From a checkpoint of a small mixture-of-experts model trained on Wikipedia.
Size: 8 layers, width 192, vocabulary 16432, 32.8M parameters.
Experts: 64 experts in each of 8 layers, 6 picks a token, a shared expert of 64 neurons.
Training: a variant of Adam for the experts, 515M tokens, 5491 steps.
Below are experts of layer 2 (counted from 0) of a mixture-of-experts language model. Rows are named router (the router's row for the expert), up (a neuron's input weights, with its number), down (a neuron's output weights, with its number) and show model dimensions 0-191. Each number is 50 + 12 x the weight over its row's rms, rounded and kept within 0 to 99.
Before each expert's rows: "comes before" lists some tokens at least twice as common just after its tokens as in all text; "comes after" lists some tokens at least twice as common just before its tokens as in all text. This comes from a sample of Wikipedia text that the model never trained on. Tokens count by the router's weight.

# expert 40
comes before: "\n", " |", " ", "|", " =", " is"
comes after: "\n", ")", "2", "1", "0", "3"
router:52 48 33 61 42 40 33 45 44 60 46 65 73 43 51 51 51 50 54 37 48 59 30 45 58 51 70 46 40 31 72 36 61 43 69 40 55 86 40 49 43 64 71 54 49 50 46 71 58 57 29 56 55 52 37 38 28 42 44 58 39 47 47 49 58 35 57 52 36 43 32 57 65 70 55 36 41 56 38 26 41 54 47 76 67 45 35 56 53 52 68 41 47 53 47 45 41 53 43 63 63 50 65 71 50 53 55 80 35 60 46 54 45 57 44 61 50 57 55 34 55 60 47 52 60 48 45 54 43 46 44 61 48 43 23 62 52 68 59 53 82 35 57 45 35 51 56 62 58 64 62 85 30 43 47 58 42 47 38 47 33 57 51 58 32 27 44 40 48 52 76 51 45 19 41 48 47 54 66 30 42 53 51 81 57 56 55 48 54 47 44 47
up1:46 43 42 35 39 52 53 44 43 64 51 49 59 64 50 68 50 52 39 34 49 41 78 62 50 68 73 37 61 47 51 35 51 41 30 51 43 68 48 43 49 44 66 46 35 31 64 44 42 51 49 73 30 36 46 57 63 37 62 38 46 62 65 52 54 51 46 57 66 57 74 61 63 55 60 76 60 45 59 66 65 75 53 71 61 44 63 50 48 42 49 53 51 27 70 45 35 55 55 41 33 44 66 51 70 36 51 54 34 56 50 35 50 47 48 61 46 69 40 49 57 54 77 29 33 48 41 61 51 44 48 65 34 50 71 70 46 31 36 37 41 52 56 58 39 47 47 45 64 49 23 48 58 64 38 54 46 64 44 75 32 68 29 55 46 39 39 56 73 42 40 39 46 49 47 49 55 41 82 45 54 39 43 61 42 62 58 38 76 61 44 61
down1:26 62 34 49 46 55 58 61 35 36 54 51 27 43 56 57 42 63 39 60 44 64 56 50 42 36 29 31 39 20 45 38 55 45 44 48 50 47 48 72 74 54 51 46 39 47 36 49 51 47 62 60 26 54 47 62 51 77 66 52 40 25 70 65 44 61 63 73 40 52 54 59 48 53 54 41 50 49 48 61 65 59 50 33 44 46 40 48 58 40 35 37 68 39 49 44 46 71 50 58 55 33 20 34 68 57 54 59 55 40 45 31 52 43 58 51 35 50 61 68 38 57 33 29 53 49 49 28 30 52 61 40 44 53 52 23 53 54 38 35 64 65 65 65 39 50 62 53 48 56 59 53 62 44 61 56 54 61 23 39 47 39 66 53 57 28 43 49 42 31 40 42 48 67 56 63 68 54 35 52 40 71 28 52 71 56 57 46 37 43 66 45
up2:54 53 29 49 37 60 46 60 61 36 51 44 45 57 59 33 51 43 47 50 44 49 55 34 59 77 55 50 41 60 29 33 49 35 39 73 48 45 42 48 68 71 66 67 49 54 43 65 65 40 55 40 53 77 63 54 78 46 50 55 47 36 47 47 55 49 55 52 52 28 55 39 40 63 66 10 40 40 50 62 46 47 87 52 56 50 31 42 43 37 50 30 59 61 56 47 39 43 35 46 57 50 52 52 51 41 61 43 43 53 60 63 33 60 46 36 54 58 27 48 41 57 59 43 48 39 47 55 42 52 47 53 54 52 50 40 52 50 48 63 41 48 50 42 58 40 50 38 40 48 50 44 86 49 67 41 30 42 41 38 33 49 15 45 43 36 56 16 67 54 56 46 46 48 23 56 45 59 47 19 31 43 53 64 66 44 43 26 40 51 44 56
down2:52 42 37 60 57 45 46 37 50 42 41 50 37 57 43 36 47 36 57 22 65 47 42 28 55 46 53 25 45 42 37 66 40 50 68 55 49 61 30 40 56 64 33 62 31 41 59 52 53 41 53 63 42 56 73 61 48 47 63 59 50 48 71 43 45 40 63 54 70 59 32 58 30 21 36 28 38 34 42 58 43 39 66 31 59 68 39 47 25 26 45 45 57 57 46 52 57 51 46 58 48 60 23 38 52 53 47 52 55 38 66 29 45 76 48 46 54 65 45 49 55 56 30 45 43 34 45 53 47 42 48 59 33 31 64 46 41 40 28 49 48 26 43 66 49 62 45 46 28 48 49 53 53 39 46 56 34 53 40 58 57 59 47 28 66 42 44 41 64 65 39 32 53 74 55 38 61 51 28 53 56 33 42 60 65 20 49 47 60 53 36 60
up3:55 43 53 40 67 46 42 30 39 48 50 54 46 50 82 49 35 32 45 62 54 58 29 53 44 43 50 67 57 80 51 40 63 73 47 34 57 53 44 56 65 62 34 46 69 39 47 48 62 75 48 53 35 59 37 52 57 32 51 43 49 55 50 28 47 48 54 46 41 68 63 51 53 58 44 50 67 14 73 32 48 57 47 44 31 61 37 51 64 62 41 48 45 67 63 36 58 47 39 30 72 46 49 50 33 46 56 57 59 44 52 69 45 42 57 67 42 43 71 38 49 32 48 47 47 55 48 45 43 56 32 49 52 55 55 41 36 61 33 49 33 39 44 55 54 44 71 70 23 76 54 27 43 46 56 52 43 53 68 58 41 33 37 35 31 52 39 48 69 43 46 37 66 47 36 52 73 45 39 27 37 61 61 58 54 52 61 40 34 37 57 64
down3:42 62 60 42 48 55 48 33 26 57 66 60 44 38 59 51 63 46 62 50 74 51 50 47 63 63 48 76 52 51 56 51 29 38 40 50 58 55 26 42 46 56 46 29 42 32 39 56 39 59 66 71 43 46 57 28 50 49 64 45 53 46 50 48 71 60 50 71 51 48 36 48 46 49 45 77 41 48 46 55 65 41 59 71 39 41 63 72 45 50 40 53 41 66 44 47 36 59 62 36 51 26 27 31 23 38 47 45 36 62 42 26 34 61 47 73 52 51 68 31 54 41 61 64 50 64 53 38 57 46 40 41 47 64 19 52 49 71 71 43 31 33 47 65 56 65 56 45 38 59 73 57 37 31 55 38 60 48 58 42 55 71 53 54 66 33 37 53 55 27 49 41 63 55 48 54 35 51 46 31 43 40 63 28 53 50 46 63 49 51 51 52
up4:41 43 52 56 67 58 40 61 41 66 55 55 54 44 63 56 56 56 46 66 41 48 68 62 62 26 42 51 29 38 60 53 52 50 62 56 49 62 58 72 41 77 60 64 51 25 77 69 56 48 53 70 60 57 51 55 57 49 59 38 58 33 45 42 41 40 64 34 29 49 38 76 52 61 68 60 44 33 56 60 45 56 49 65 42 43 41 39 61 51 29 62 51 36 58 42 48 56 36 42 74 57 53 49 46 40 47 72 64 60 32 62 55 56 25 50 65 57 77 40 53 56 66 48 53 46 40 61 54 27 52 52 47 63 39 57 59 47 37 69 73 43 60 39 56 53 49 63 40 61 49 40 59 70 42 51 61 50 49 66 48 57 62 46 58 36 54 32 61 55 55 53 38 22 42 58 37 32 78 36 60 54 63 79 46 45 53 57 27 41 55 27
down4:64 34 47 61 52 59 50 46 41 56 31 57 44 51 36 45 39 75 50 66 62 51 47 58 47 53 32 61 52 41 61 45 46 50 43 47 45 47 58 32 67 27 35 43 55 51 54 52 43 57 50 59 42 63 59 38 44 47 40 56 52 83 43 53 44 54 35 53 73 60 57 18 72 73 24 57 52 32 50 53 41 65 49 40 47 62 59 53 37 55 51 50 54 50 26 70 60 44 36 32 47 44 30 41 52 62 50 56 62 61 28 45 62 37 63 44 29 59 67 65 34 38 53 46 65 57 59 45 66 62 55 47 58 68 51 51 32 41 76 37 51 51 70 62 57 43 46 30 57 46 60 32 42 37 57 60 55 41 43 46 45 42 45 58 46 51 72 91 65 41 62 65 62 61 40 46 44 51 23 42 61 38 38 30 35 65 38 38 67 44 53 61
up5:41 30 40 62 37 69 71 57 68 27 45 52 50 46 57 48 45 63 51 41 53 40 43 49 53 44 47 63 28 58 51 57 42 56 46 30 53 58 45 44 64 62 82 46 33 61 41 75 58 40 64 49 76 50 57 46 37 53 64 49 58 60 68 49 46 69 63 43 54 45 49 48 52 43 50 61 58 45 65 47 59 30 30 69 51 28 64 47 44 35 66 57 37 51 40 51 60 50 44 75 33 58 43 47 38 80 67 40 16 70 58 50 70 54 44 37 38 68 33 59 48 41 41 55 41 67 38 50 42 53 59 55 62 34 42 19 41 56 43 31 60 59 51 56 57 41 36 46 51 47 32 72 52 54 66 43 54 58 51 52 72 44 44 61 55 40 52 38 37 53 56 42 24 41 38 37 34 40 50 38 37 46 41 44 56 38 22 53 46 55 45 35
down5:64 55 58 58 40 51 46 62 47 43 49 53 52 51 37 48 62 53 64 73 30 47 44 15 51 45 46 42 44 86 48 58 69 47 58 58 49 52 58 50 66 32 60 43 50 57 55 52 61 53 34 46 68 59 48 62 57 44 42 63 63 52 51 50 48 45 76 37 75 69 50 58 51 50 51 43 54 62 21 69 44 40 54 41 39 58 56 69 27 50 43 64 58 46 43 52 30 56 65 48 45 73 31 60 48 45 55 60 64 62 42 62 55 56 63 51 52 52 46 46 56 37 46 44 29 00 65 61 46 52 75 42 73 57 68 57 52 48 41 43 61 47 30 49 73 58 60 39 45 49 46 55 48 61 53 60 53 71 36 37 63 55 54 10 45 47 48 51 66 57 49 52 50 43 39 43 55 60 44 48 37 47 51 57 37 32 33 33 61 47 30 55

# expert 52
comes before: ".", " States", ",", " and", " Kingdom", "'s"
comes after: " United", ",", " the", " New", "S", " of"
router:64 56 50 40 52 44 24 51 33 73 45 68 71 37 42 42 49 46 55 30 43 38 63 54 61 56 69 44 45 58 81 46 57 35 53 61 74 79 56 66 36 52 51 48 44 55 53 69 47 70 50 68 49 73 43 35 35 54 42 67 46 36 19 23 66 34 60 20 55 64 39 70 47 60 49 53 54 47 43 56 26 61 39 57 61 47 45 47 66 42 40 48 65 58 48 29 60 53 43 53 57 46 56 64 53 59 62 65 48 68 29 57 59 43 38 53 69 70 55 41 54 56 41 69 65 40 30 56 44 46 56 55 42 54 37 49 45 46 46 47 69 44 51 49 55 54 54 47 41 66 54 59 50 71 50 59 56 50 53 54 39 63 48 30 59 39 48 45 38 62 56 74 50 31 62 51 44 54 57 21 48 60 55 65 50 44 59 40 52 34 72 36
up0:65 50 35 50 56 58 49 59 61 75 48 49 58 63 51 62 53 54 58 55 68 58 63 32 66 60 44 37 48 41 55 52 59 33 47 62 39 45 61 57 43 67 54 58 56 35 84 54 52 43 29 47 51 66 44 65 55 54 57 46 58 40 34 34 52 34 70 32 55 40 38 60 41 70 44 71 53 48 29 52 29 63 51 87 50 48 54 55 37 45 47 60 46 53 55 36 65 31 38 56 37 62 76 22 66 71 60 26 59 49 52 30 50 50 70 71 70 33 42 53 46 48 56 48 55 48 38 50 46 65 42 45 47 45 16 29 31 66 60 43 61 58 60 31 51 56 39 43 46 67 47 49 57 58 69 49 47 38 56 34 53 48 48 41 54 41 42 52 21 60 61 57 32 47 56 39 61 55 58 25 47 42 57 58 51 44 49 65 52 59 53 37
down0:67 72 23 56 61 39 44 48 50 44 44 56 30 29 62 66 29 32 55 55 68 49 59 61 55 49 44 32 56 46 61 51 40 45 50 40 73 55 39 38 46 53 59 73 41 40 17 42 34 73 41 41 30 54 60 37 54 65 61 37 54 48 58 28 74 40 46 65 54 50 55 59 33 68 55 65 71 40 56 55 36 63 44 58 52 40 63 62 64 52 58 61 57 62 75 56 57 73 40 37 33 49 39 37 46 53 48 26 51 59 56 49 60 66 45 29 57 38 35 68 54 55 32 64 52 43 60 66 55 63 33 57 54 51 73 42 47 54 40 43 67 62 65 55 54 51 30 53 54 69 51 49 62 51 53 51 31 28 61 44 52 42 29 52 50 48 44 47 11 48 49 45 61 33 46 41 53 59 46 32 45 47 58 61 46 44 55 51 66 53 55 56
up1:70 58 40 30 42 38 50 73 51 25 52 39 52 57 60 52 38 59 40 36 24 52 53 59 68 66 64 66 25 52 21 48 36 43 49 29 50 33 57 52 51 68 52 32 49 60 44 68 69 50 55 45 44 59 31 89 43 39 46 40 48 66 60 51 60 50 60 44 48 60 59 73 50 43 71 60 56 59 41 61 77 59 43 63 37 43 42 42 59 52 43 43 66 54 50 46 53 55 63 45 56 46 57 24 57 39 29 43 64 35 59 55 63 44 42 36 43 50 44 57 45 36 67 41 55 46 56 37 59 61 50 50 55 71 55 31 63 63 50 55 45 45 56 53 29 45 41 44 45 48 35 54 50 52 46 51 63 68 29 33 43 75 49 46 17 53 59 49 24 72 56 54 47 51 59 59 21 50 43 45 47 52 47 51 46 44 38 66 42 39 37 53
down1:24 38 52 48 38 39 72 60 53 61 47 56 42 41 68 49 41 59 57 36 58 47 55 62 53 47 49 41 45 55 60 58 46 68 59 31 26 24 46 44 52 36 28 61 71 58 38 64 35 44 63 52 42 27 41 63 30 32 42 30 76 68 44 46 46 40 48 46 44 64 59 57 53 46 52 59 54 59 41 48 50 74 47 39 51 57 39 76 39 62 61 44 59 49 50 42 56 44 41 42 74 59 75 50 62 45 34 44 67 39 43 47 50 29 50 36 46 52 42 61 70 46 58 31 56 64 70 45 25 54 53 42 53 57 42 47 63 64 56 52 40 76 52 38 42 38 41 62 34 64 10 40 73 52 51 61 52 59 46 32 59 37 47 49 45 51 45 53 34 71 59 59 23 53 43 47 44 47 46 41 46 59 60 55 42 28 52 62 51 73 58 56
up2:52 50 62 72 62 46 58 48 36 58 45 55 54 57 68 29 47 50 31 36 45 49 38 59 44 42 36 44 60 49 37 71 66 52 46 69 77 58 42 30 27 43 70 40 60 54 60 61 48 56 54 23 63 48 54 29 45 35 45 33 45 40 47 43 53 51 44 55 41 58 52 64 47 41 35 27 38 39 67 25 68 38 45 35 53 46 42 54 62 69 30 52 67 59 41 44 53 83 55 40 62 55 34 54 44 57 61 53 40 49 59 52 45 62 43 38 66 66 45 39 58 72 58 62 33 55 46 35 33 27 51 48 68 55 66 62 65 31 57 30 26 46 42 38 61 39 53 53 39 42 46 44 62 41 18 56 51 57 49 39 51 52 56 31 44 52 58 35 36 56 48 48 75 54 46 66 60 40 38 43 45 47 51 39 34 34 49 39 40 36 43 27
down2:70 54 53 66 79 54 53 47 64 48 62 39 44 39 49 62 37 60 48 46 68 75 58 49 57 40 48 58 47 59 56 48 73 28 42 57 56 85 44 41 35 48 49 50 44 50 54 48 60 63 45 45 47 56 51 34 62 51 46 53 41 20 67 29 77 56 44 46 35 43 52 50 31 42 40 75 44 45 65 70 54 53 50 59 76 57 78 72 60 48 42 62 47 40 58 38 48 63 55 45 64 36 47 42 46 55 47 47 30 62 59 50 41 67 38 36 57 61 48 47 50 65 45 41 44 37 28 42 56 51 58 41 61 49 61 39 21 40 40 45 58 63 48 50 54 61 39 54 46 60 45 45 46 36 48 23 54 42 60 32 56 44 31 77 64 38 41 64 29 50 61 50 83 63 70 58 62 52 54 51 28 40 61 52 46 46 51 56 43 33 35 55
up3:29 60 42 19 49 29 50 48 67 31 42 57 56 52 68 62 39 62 59 55 61 51 53 60 46 60 53 30 59 66 48 55 55 33 47 44 39 62 45 48 60 51 52 43 60 53 43 32 54 22 62 48 64 54 40 72 52 27 44 51 67 73 51 70 30 47 47 60 37 40 41 50 50 38 69 40 54 49 46 56 25 56 44 40 48 51 44 41 63 55 39 37 52 35 55 41 48 29 58 44 49 77 57 47 60 36 61 46 50 46 57 56 61 52 44 46 64 36 40 53 43 68 36 54 67 31 46 71 37 58 43 57 34 73 30 42 70 49 50 47 51 68 76 41 60 54 56 41 50 43 59 54 27 41 42 56 44 46 51 40 50 52 37 26 49 36 59 62 45 78 68 78 31 43 55 39 44 32 51 53 52 60 63 58 69 43 66 83 49 52 44 38
down3:45 52 52 67 68 44 52 47 63 71 25 42 35 44 58 47 72 74 55 58 49 50 37 51 52 51 47 50 57 36 61 57 58 39 56 71 51 61 57 40 62 69 45 35 37 44 54 51 40 60 47 47 58 64 21 66 60 42 50 47 45 50 50 42 44 44 55 66 43 39 48 53 50 59 52 68 52 41 47 76 46 39 49 51 61 62 51 69 51 41 49 55 65 35 41 51 36 25 57 50 44 55 41 50 33 58 49 36 47 44 82 57 59 52 42 49 25 75 27 27 53 27 28 42 63 49 55 74 55 35 52 58 41 48 54 60 65 42 31 46 66 60 61 43 49 63 43 53 44 42 50 42 34 58 44 39 42 71 60 25 38 44 57 62 84 63 37 50 58 70 51 39 34 48 36 42 66 30 21 61 38 61 61 51 53 35 59 42 47 63 32 55
up4:52 56 63 59 36 54 56 36 64 47 51 51 57 36 41 53 46 36 36 60 48 39 64 51 44 54 37 45 53 55 47 63 39 40 44 61 41 82 48 35 38 28 18 35 82 40 48 51 37 49 31 56 57 73 42 27 34 55 40 40 43 30 53 32 45 35 55 71 53 31 42 56 40 52 44 43 55 51 41 34 70 49 41 46 43 42 48 65 44 30 56 50 73 41 48 35 45 64 60 70 40 42 28 60 67 38 40 56 63 58 25 59 53 58 57 50 55 47 81 54 48 53 38 50 67 56 36 45 64 44 43 46 45 44 58 43 35 37 52 62 69 34 30 51 48 58 45 44 30 51 44 53 51 37 38 68 50 51 50 59 60 80 44 37 70 57 57 54 57 53 58 55 57 43 54 65 72 36 60 44 34 47 36 69 65 73 63 57 38 36 67 57
down4:31 35 49 34 55 40 46 38 45 23 43 53 32 60 44 65 43 44 45 54 37 36 53 50 44 47 41 38 57 56 49 76 55 49 58 45 41 63 48 31 43 41 48 39 48 34 43 53 53 51 57 79 68 57 36 37 37 52 43 43 40 46 70 70 40 46 29 51 59 48 53 48 56 45 41 55 54 47 52 48 67 38 35 54 36 39 37 66 46 43 58 45 35 37 77 57 47 55 62 54 48 31 31 82 48 59 70 53 54 64 67 65 47 31 63 55 54 62 44 41 54 30 41 52 54 59 56 55 40 32 41 54 40 23 40 50 48 58 37 26 54 37 58 38 31 41 45 46 43 69 33 62 35 43 67 56 53 35 52 63 76 51 29 55 55 58 56 63 40 73 58 45 49 67 45 28 79 49 57 67 37 49 78 65 60 46 53 69 47 66 55 57

# expert 25
comes before: " |", ".", ",", "–", ";", "°"
comes after: " |", "|", "–", ":", ";", "N"
router:59 57 65 53 44 51 23 44 23 57 40 64 63 29 54 55 58 52 41 55 54 30 47 37 78 36 75 43 37 48 65 24 49 56 62 62 71 59 43 62 40 63 60 57 51 40 50 68 47 80 39 81 45 55 41 26 36 56 52 43 51 58 40 52 52 44 69 47 48 64 35 77 60 63 55 50 47 45 39 50 40 55 57 69 56 33 39 44 52 30 30 46 58 39 50 36 49 53 48 61 50 51 44 50 54 50 69 73 52 67 37 60 61 39 33 58 51 58 70 45 59 51 25 61 53 55 30 65 35 36 56 57 45 68 42 42 52 47 62 55 73 40 51 51 41 60 42 63 39 65 55 61 54 48 41 72 51 58 61 56 40 52 57 37 51 42 57 36 50 65 54 55 49 19 42 53 51 41 58 54 57 48 65 81 33 40 51 39 56 33 62 56
up3:48 38 62 61 65 59 41 43 47 67 35 53 41 46 64 55 62 50 50 51 50 66 17 45 56 42 44 65 46 51 63 56 50 34 55 42 65 65 53 28 58 58 79 47 51 39 65 37 47 53 40 39 29 78 45 45 41 53 49 52 46 48 55 40 44 45 45 47 45 59 20 65 52 46 41 39 51 33 49 52 45 72 46 43 64 55 61 51 65 56 33 63 60 57 37 43 40 35 46 47 48 49 65 43 40 44 57 58 44 37 55 67 60 55 27 68 55 73 44 51 49 58 50 45 47 45 59 79 57 58 36 72 09 52 49 36 70 54 26 44 50 54 77 54 57 58 55 58 58 71 42 42 56 47 47 47 68 54 41 51 26 51 48 66 44 52 37 34 36 58 54 55 21 49 69 65 52 57 64 28 46 47 48 41 51 47 50 22 31 33 36 61
down3:58 38 60 46 47 62 60 38 31 55 31 49 18 39 45 64 34 35 51 63 41 24 37 36 62 66 59 53 55 59 58 69 41 42 46 41 64 56 58 51 77 35 60 44 57 63 46 36 47 44 60 51 56 56 54 52 66 39 31 49 46 65 42 58 52 60 35 53 38 39 52 31 43 56 31 39 35 26 34 34 42 46 29 38 55 39 64 52 64 21 49 67 46 54 44 57 56 38 50 45 63 54 65 88 31 38 69 53 43 76 59 57 56 55 50 64 66 29 62 54 40 46 30 31 49 55 61 39 45 44 48 36 38 53 42 39 36 62 28 48 51 58 51 60 60 48 46 52 50 56 49 62 42 30 35 59 43 65 60 45 60 47 44 60 51 38 32 53 59 29 52 56 37 38 37 55 83 34 49 53 41 53 31 40 63 48 44 58 55 50 53 64
up4:35 41 41 46 52 53 51 52 41 42 49 59 61 45 66 59 57 68 39 50 44 36 42 44 54 42 65 34 22 47 81 35 61 44 66 44 58 71 50 61 53 53 46 44 72 42 67 61 56 67 50 68 42 70 49 51 42 50 49 43 50 35 28 40 60 33 57 48 54 73 34 45 55 53 49 44 52 40 32 58 42 44 49 51 61 23 42 31 64 52 45 44 56 24 45 45 49 73 36 78 67 38 53 56 44 45 53 65 37 56 33 47 50 54 46 39 50 58 65 56 61 46 39 42 60 51 60 64 52 38 55 63 35 65 36 49 48 35 60 69 69 54 49 54 47 56 70 42 43 61 51 64 47 59 37 52 47 45 51 49 28 73 63 53 27 22 59 50 50 56 51 56 24 03 40 70 44 46 47 37 51 55 62 71 48 40 40 38 38 46 44 58
down4:57 17 41 55 50 48 43 26 67 53 36 46 44 44 44 50 50 31 49 58 70 54 49 38 47 44 48 51 40 62 54 48 43 52 54 50 48 38 46 52 28 26 50 65 56 60 47 46 62 38 58 52 41 47 44 46 29 42 52 64 65 49 71 48 53 63 43 57 49 38 71 57 47 39 33 35 62 60 71 34 32 43 45 52 58 57 60 81 49 43 60 25 54 50 42 57 38 39 52 55 29 78 49 44 53 45 39 40 70 48 28 68 59 58 44 39 57 53 47 44 57 41 44 51 76 50 28 23 30 44 74 51 59 38 33 48 20 46 66 44 23 56 49 63 44 73 43 52 40 39 40 34 47 69 73 61 51 56 51 60 65 40 50 39 59 55 47 43 31 47 67 56 55 59 61 35 37 53 46 68 53 68 61 50 43 44 49 43 76 48 64 60
up5:53 64 54 59 58 37 49 46 37 46 47 48 53 44 63 39 46 43 28 39 41 34 57 34 28 36 56 59 70 63 35 43 40 42 50 53 39 43 44 67 43 42 54 69 59 76 46 49 50 63 59 36 82 28 38 54 43 66 42 45 58 58 50 48 35 49 42 43 41 70 43 51 38 57 50 36 51 74 37 43 25 65 58 47 25 44 48 54 48 66 48 32 65 57 57 39 57 63 44 48 49 76 76 51 41 47 50 50 19 75 52 44 66 57 41 37 75 40 34 72 61 44 58 60 52 63 55 28 40 48 59 34 65 55 34 37 39 42 57 44 48 32 48 56 58 53 47 43 32 45 53 44 38 40 51 56 54 51 48 58 33 80 30 56 42 49 60 44 37 45 40 72 73 51 53 33 49 35 60 51 39 44 54 30 50 47 48 32 46 35 34 42
down5:29 39 54 38 32 56 56 51 72 57 45 50 55 67 66 69 62 59 60 66 59 48 90 64 53 65 54 42 76 46 53 43 30 55 50 30 57 50 55 38 56 54 47 63 36 59 52 28 60 53 53 54 44 43 41 45 68 34 42 62 37 59 49 37 23 56 27 34 55 46 32 55 38 69 32 45 56 46 46 66 51 51 67 27 59 51 46 55 71 53 49 47 61 52 51 51 28 56 35 41 45 41 78 57 63 58 57 46 46 29 57 41 58 54 59 47 48 45 39 23 59 53 52 63 73 52 34 31 28 44 57 56 39 56 35 34 69 84 40 38 37 59 60 49 42 41 39 23 51 46 62 56 47 47 39 54 36 34 44 53 59 57 48 52 30 67 45 74 53 52 52 47 57 51 49 40 50 49 51 56 55 62 56 59 28 59 55 52 60 65 61 39
up6:50 70 20 39 43 32 42 41 31 50 35 54 69 59 58 40 38 55 54 49 62 55 56 61 63 52 55 50 47 49 65 44 47 46 66 28 66 56 46 68 52 60 64 49 49 38 50 63 70 61 36 72 52 43 38 52 48 70 24 51 44 47 43 52 48 54 64 39 39 52 30 63 47 47 72 40 44 42 39 43 45 39 55 51 57 42 48 50 56 47 74 42 41 39 58 53 59 55 16 68 60 62 59 68 44 40 63 73 38 54 46 60 34 50 42 67 63 45 57 45 56 69 50 28 64 49 33 45 58 47 43 57 36 80 38 51 56 71 54 37 54 45 68 56 42 49 58 48 66 64 56 56 36 82 69 48 51 59 42 69 42 52 53 55 38 33 61 50 53 60 74 65 27 21 55 41 44 30 59 60 80 46 62 49 56 46 50 49 46 34 51 55
down6:67 31 37 44 40 20 47 50 70 48 45 54 33 67 27 78 31 32 59 58 74 55 34 44 46 39 43 63 53 59 31 35 59 44 44 44 46 56 54 52 39 51 39 58 83 49 34 30 34 32 21 61 51 35 56 40 47 42 62 31 45 57 65 37 63 51 52 52 46 38 43 65 47 35 47 35 48 46 67 31 56 67 58 51 40 50 41 71 40 66 66 50 49 54 40 58 52 36 59 55 46 56 58 46 70 40 44 45 44 37 44 33 56 53 36 23 40 42 39 18 63 52 58 59 57 38 56 33 30 59 48 64 46 33 46 48 64 48 41 48 29 51 47 41 48 60 45 38 46 42 40 37 39 56 55 38 54 48 38 48 48 29 50 28 34 65 36 64 29 46 45 39 52 59 62 33 44 37 36 55 47 67 64 42 44 52 48 40 66 63 47 52
up7:62 48 63 60 45 55 54 59 33 64 33 55 50 17 60 54 45 55 69 31 34 46 44 55 67 63 36 65 22 29 56 57 56 42 55 43 49 58 37 55 61 48 44 36 30 36 54 37 66 51 49 45 60 46 49 48 38 43 27 40 40 45 35 38 51 57 57 55 51 49 41 60 65 61 46 50 53 50 63 36 49 18 64 68 35 23 49 50 59 58 46 50 44 61 39 43 64 46 37 50 51 38 60 63 43 42 39 68 51 37 19 44 30 61 45 53 52 49 51 61 59 35 52 28 48 53 38 48 68 21 56 56 25 59 49 36 45 48 56 38 45 56 86 63 63 60 47 83 38 77 49 45 23 45 56 60 52 65 55 46 48 50 59 40 34 42 51 54 43 44 43 43 60 43 57 43 48 52 44 27 34 60 39 61 70 40 47 50 41 42 60 63
down7:66 29 35 62 71 46 69 53 41 32 68 55 39 45 49 75 47 56 66 66 42 73 45 33 50 43 42 53 35 48 45 46 53 27 22 36 37 55 36 39 37 26 49 39 48 53 46 50 38 25 59 50 57 35 54 56 64 55 57 59 44 49 70 34 46 53 29 43 37 65 46 40 48 44 36 64 47 50 40 59 52 27 44 55 56 61 55 76 62 68 46 46 41 46 40 70 64 51 54 50 36 47 49 32 52 67 30 30 54 65 66 45 61 58 45 45 52 47 40 57 58 38 34 67 51 49 38 27 64 46 15 59 53 54 65 46 54 51 52 44 61 31 49 53 67 48 45 68 53 21 39 46 53 47 52 45 70 45 53 25 65 46 34 73 71 63 40 42 55 36 51 42 62 61 52 55 42 62 52 65 37 40 50 57 57 47 64 58 48 51 34 59